From a checkpoint of a small mixture-of-experts model trained on Wikipedia.
Size: 11 layers, width 128, vocabulary 2048.
Experts: 128 experts in each of 11 layers, 128 ReLU neurons an expert, a sigmoid router.
Training: a variant of Adam for the experts, 5701 steps.
Below are experts of layer 4 (counted from 0) of a mixture-of-experts language model. Rows are named up (a neuron's input weights, with its number) and show model dimensions 0-127. Each number is 500 + 25 x the weight over its row's rms, rounded and kept within 0 to 999. Numbers have three digits each.
Before each expert's rows: a language model's description of what the expert responds to; "mostly gets" lists some tokens that are sent to it at least half of the time. This comes from a sample of Wikipedia text that the model never trained on.

# expert 22
Description: Mid-word pieces after a capital or short onset, mostly in personal names and the verb "kn" of know, knew, knock, e.g. "R-ob", "Pr-inc".
mostly gets: " kn", " bel", " Jos", " Dav", "apan"
up0:465501479500492508514495511496489499505518508438501501506488505504504513510507516497530497508488515471501508499498471466484460551502486516468505516496435460495491532466496525520498536525500506511503541505505494447402511484501493516508483506496474502541460491480498464529486501516549473462521477488500579476532520502520519511510454474502487499508493509495445494549508521560497490500471

# expert 58
Description: Word pieces following an "st" or "St" start, such as op, and, reet, yle, adium, forming stop, stand, street, style, stadium.
mostly gets: "reet", "aff", "yle", "adium"
up0:501470496508521546508493478514508507488446467465533483495533500491556499503485466512575481438494482503495532501497497481521514500534479539506498516499484497473513522501501519502480496499473527502484465543532472508502454498477536519498493511484504501474519438500400422495504520506497487500500494496452544459513515518499479506485478502503485497495478472498478498473511517482497507486494

# expert 35
Description: Pieces ending in e, often a word's last letter or ie/ee, such as bel-ie-ving, coff-ee, D-e-ath, Re-es, volun-te-er.
mostly gets: "ee", " Re", " De", "ne", "ie", " Te"
up1:520469500517534491481416493590516506523503504513510501484486503498541487494550503425496499467532545502515496451521518511508501500472525517431507509531496493507474499523467514503531500486486492502520491478487517474499499501468486507505465491504480496546490487478505507528499487547485498504493514520503495501499486489496560510517552545515502434489464503480503517528501500491531503496471

# expert 43
Description: Piece le in "league" in sports-season text, plus starts like Mon, Pri, Pl, Sen and pieces like en, ale.
mostly gets: " le", " Mon", " Pri"
up0:492478521504519501486482502482478531509555497483513493572514463482508541510539470491499505507451500517497493506556480504484448481495482460486485506503475508479486451468529480558521508533472490552525498511510490500501446474505502501479527547500501504484508500507475431502491525496497495513486497551494561486510496502499500501431505568503506490510504494494499516520463514514500491507471

# expert 46
Description: Suffix pieces ending words, mostly "al" in Admiral, Naval, Global, plus ion, ic, ility, ording, e.g. "Adriat-ic", "compatib-ility".
mostly gets: "ording", "|---|", "gin", "hern", "ration"
up0:502500497500538568498569508546513544485510494500500526525512472546496501500511472505497482533501501500515467423499519519494485497502496495490502525510489504528508501478489453522510546517504494488497503503502493476475498521483505445487498548489478549483504476482505512432491542487488514502453471527481504462468469530502502504500500499504494502502494504492493505521576498528484420486501

# expert 39
Description: Short word pieces ending in a vowel, mostly ro inside words like petroleum, destroy, wrote, plus de, do, en, bro.
mostly gets: " de", " ro", "to", " do", " bro", " en"
up1:514488555506524568496505550477492472502507465503490542501493481541515494560463492526497517485534535484498502515494465489505490450504467475480541447503530499500444589456468497520519520497502522542541485477509514475496517500498511499480498470500511500463485484507522493545485499502522502516506493492505500485523502495501494499475517533496419488501475531543506509510500498500501499500500

# expert 25
Description: Table cell separators | ending rows in data tables, plus prepositions like for, of, after, against, before.
mostly gets: " before", " after", " against", " near"
up0:515498522475519498502521459537491506514502544500541536499509500486500515566484509495516515505520519516534524485500500498492492491499500528495526467503470508495533500443482487473504517507491560511474500507501497475490507510453495489500494595501513572482485513465477494544514517493508545558430501456466499459506503493544500518497499529472481482496483500498498503494507466524493463480485

# expert 20
Description: Unit and count words right after numbers, such as %, million, people, years, km, ft, plus commas and line breaks in numeric tables and lists.
mostly gets: " million", "illion", "%", " years"
up0:482473450485490510488526549524503498464505463488491512476476511473539499491470504461520494498469495516522508494507521499473489515529502507496501477515491483521493478504501499498501499497491522506467535502501506467445524505456529541543462502490422507502498503499493500488509492594469500503505522539499473499571495507509504543506467525546483492498508496568504464501519494505498497463553

# expert 54
Description: Final pieces of surnames, place and country names in tables and lists, such as Dal-ton, Frank-lin, Paragu-ay, -ley, -son.
mostly gets: "ley", "ton", "ham", "son", "ky", "field"
up0:477500519498452512533500462493453500500475527494507458530502531504503559495512490529476554501448511478497526530514498506500457491500505499448510479483465510498456491470483500492523469503498496461523491497502500459502486478505496515500494496523511501512462497504483488500464515577507459498516453497507496501553500504510497474520511530454512459504439575506527478526490495514532521519518

# expert 45
Description: Inflectional endings on verbs, mainly ing, also ed, es, s, as in exploring, disturbing, incorporated, suggests.
mostly gets: "ing", "ling", "aking", "ering", "ating", "inning"
up0:486484500508479531489482478535480524481496532475525504515542510461489509500481519512552517492499480532541487522492551485516465546514505582479484509489476483494482478433480478477525480494472521515526487517496482455488492457499502535516484514522518518484532483501493451484510530522476523502468477538484527464495516523482473519507492535444477458485498510513509481552478515526472484515483

# expert 62
Description: Stem pieces ig, ag, rel, oper, organ, educ that precede suffixes like -ation, -ative or -ated, as in investigations, relatives, Nigeria, Brigadier.
mostly gets: " rel", "ig", "ag", " oper", "arg", " organ"
up1:572429498511486512501481521543497480497509460521516466487572490500488526550552510498519476496534504499501477478498492492499501448497501501500501460490503492453507488497500455488505500492432516493527474507508501470500503500463503503496484494499437511495519493481495499489507533566441527487499503472488517568517486490499500499483481506457536523530495526498502479500517506509502503509537

# expert 40
Description: Final pieces completing verbs and words after a short stem, mostly "t" in felt, fought, plus ort, est, eat, e.g. "sh-ort", "arr-est".
mostly gets: " left", "eat", "t", " repl"
up1:481500528451523500489533500491505490499466503511498533542515496500499498500501493521513511501421477594501504473511494478501500524502490539486505509497539503504517517498491485511535498508495469504500430502498511501513496459536494504545472488462502524422499448487473460497499504479500500553502513526499503490580510496523487492500538497491507463543511481499499510501497495496470546484514

# expert 37
Description: Endings of section-heading words after == or Ge, such as ography, istory, ilitary, areer, plus life, career and list line breaks.
mostly gets: "istory", "ography", " life", "alf", " built", "ilitary"
up0:533487552504498512498501569537497508494491518492513502524497497496496542513506502528503502502499517507513501473521500492498496411575500510492501500480501477497483502474432488500544533506505515513502496500553500495497571492482530472501482538460498513558499506498496497532501585518492559518497491484488461480533503528507500498500495497473487497495493515466484503538515492503514485519530

# expert 57
Description: The word as (known as, such as) and linkers including, called, became, plus list-starting dashes and table pipes.
mostly gets: " as", " including", " called", " included", " because", " As"
up1:506504425415499498569504502493508490488475504445531492498517514508494501517497539491528543515514493506490518498534509505469499517517532522461512489485414537491505498503493506505490499501502497465499535505507512520489506498507496455502513518486504545447460529533475495482497483525525537520492485510503494466531483549478504502508480498495426509527503477496488476516498471531531491499513

# expert 3
Description: Capital L opening Lankan after Sri, plus word ends like ference, ague, ivision in sports tables and list-numbering periods.
mostly gets: "ference", " L", "ague", "ivision"
up1:489498490442527505500507533494483495516520584480490497529487465493500504496484485472526503491508560495535495508509534475491482546492506516491510454502531480473544490451485465558492503532501547490488500496508505518502512528495510491482488534500506498495460497510503508471501492502520515534415484430453518471474505495557526491481497508466505507534470513514469493497523509520482497512501

# expert 6
Description: Mid-word pieces ending in k or g, especially after t, such as undert-ak-en, y-og-a, l-ik-elihood, Henri-k.
mostly gets: "ak", "og", "ik", "itle", "ech", "k"
up0:495500483492562499512509500498534494499506501562540516576489495511469497494532510439488495503466502512505472447507508521513508502502501501464497474494511520556503469500496508503532503514513511516447473501543502497469460513500531482537517531444481500496500427501498433451509491477504498538496485514511526494499528479499500507513480508511485495527469510555477526520499457504501488516496

# expert 5
Description: Pipes, dashes, colons and header words in wiki tables and lists, such as Instrument, Year, Team, Best, and pipes between header cells.
mostly gets: " inst", " Best", " const", " List", "iginal", "itle"
up0:502496466467500504503460517502497500416469565500500532475500448519574497496498531541479511500501516493509512493515451503507504466499460497491506484499508488520502544493501500503508522500474488500504452493533522503491405498496508503504497475513503504495501511494503500503533499503501497588499446491463498496496516493485494483474498522509508517466494544545518507493494505516510537546521

# expert 41
Description: Pipes and line breaks opening table rows or list lines, plus pieces like W-ales, Seneg-ales-e, Japan, They.
mostly gets: " Japan", "ales", " disc", " They", "levision", "estern"
up0:510516483492536529499502540563491512500501499495491539508516523495494501509425497531519502487494500526500533460547496500510463459486499506506568480464484477492501489511502499495540542504503544478522517490500521429502495472475499487486471531478457504502531500489502449539475490515496493500460486493499514502493471517530464506499490546451483507496467563519477494518525497526508461500536

# expert 51
Description: Middle stems of long Latinate words after prefixes like ex, pro, in: except, society, profession, develop, official.
mostly gets: " profess", " soc", "cept", " port", "fess", " offic"
up1:535498500498519530500482501499487501467499491541521454505522482480474509540502499484494504475437498466591500508503489536491513533492491499484487502505502501503486442451449506500525503478502598517501528504541498497482499499460512509485495519533510448497521514462438524502503465513461511490490492501480502486502488506545506529497497516498536498524486510506509502498500498531505500504567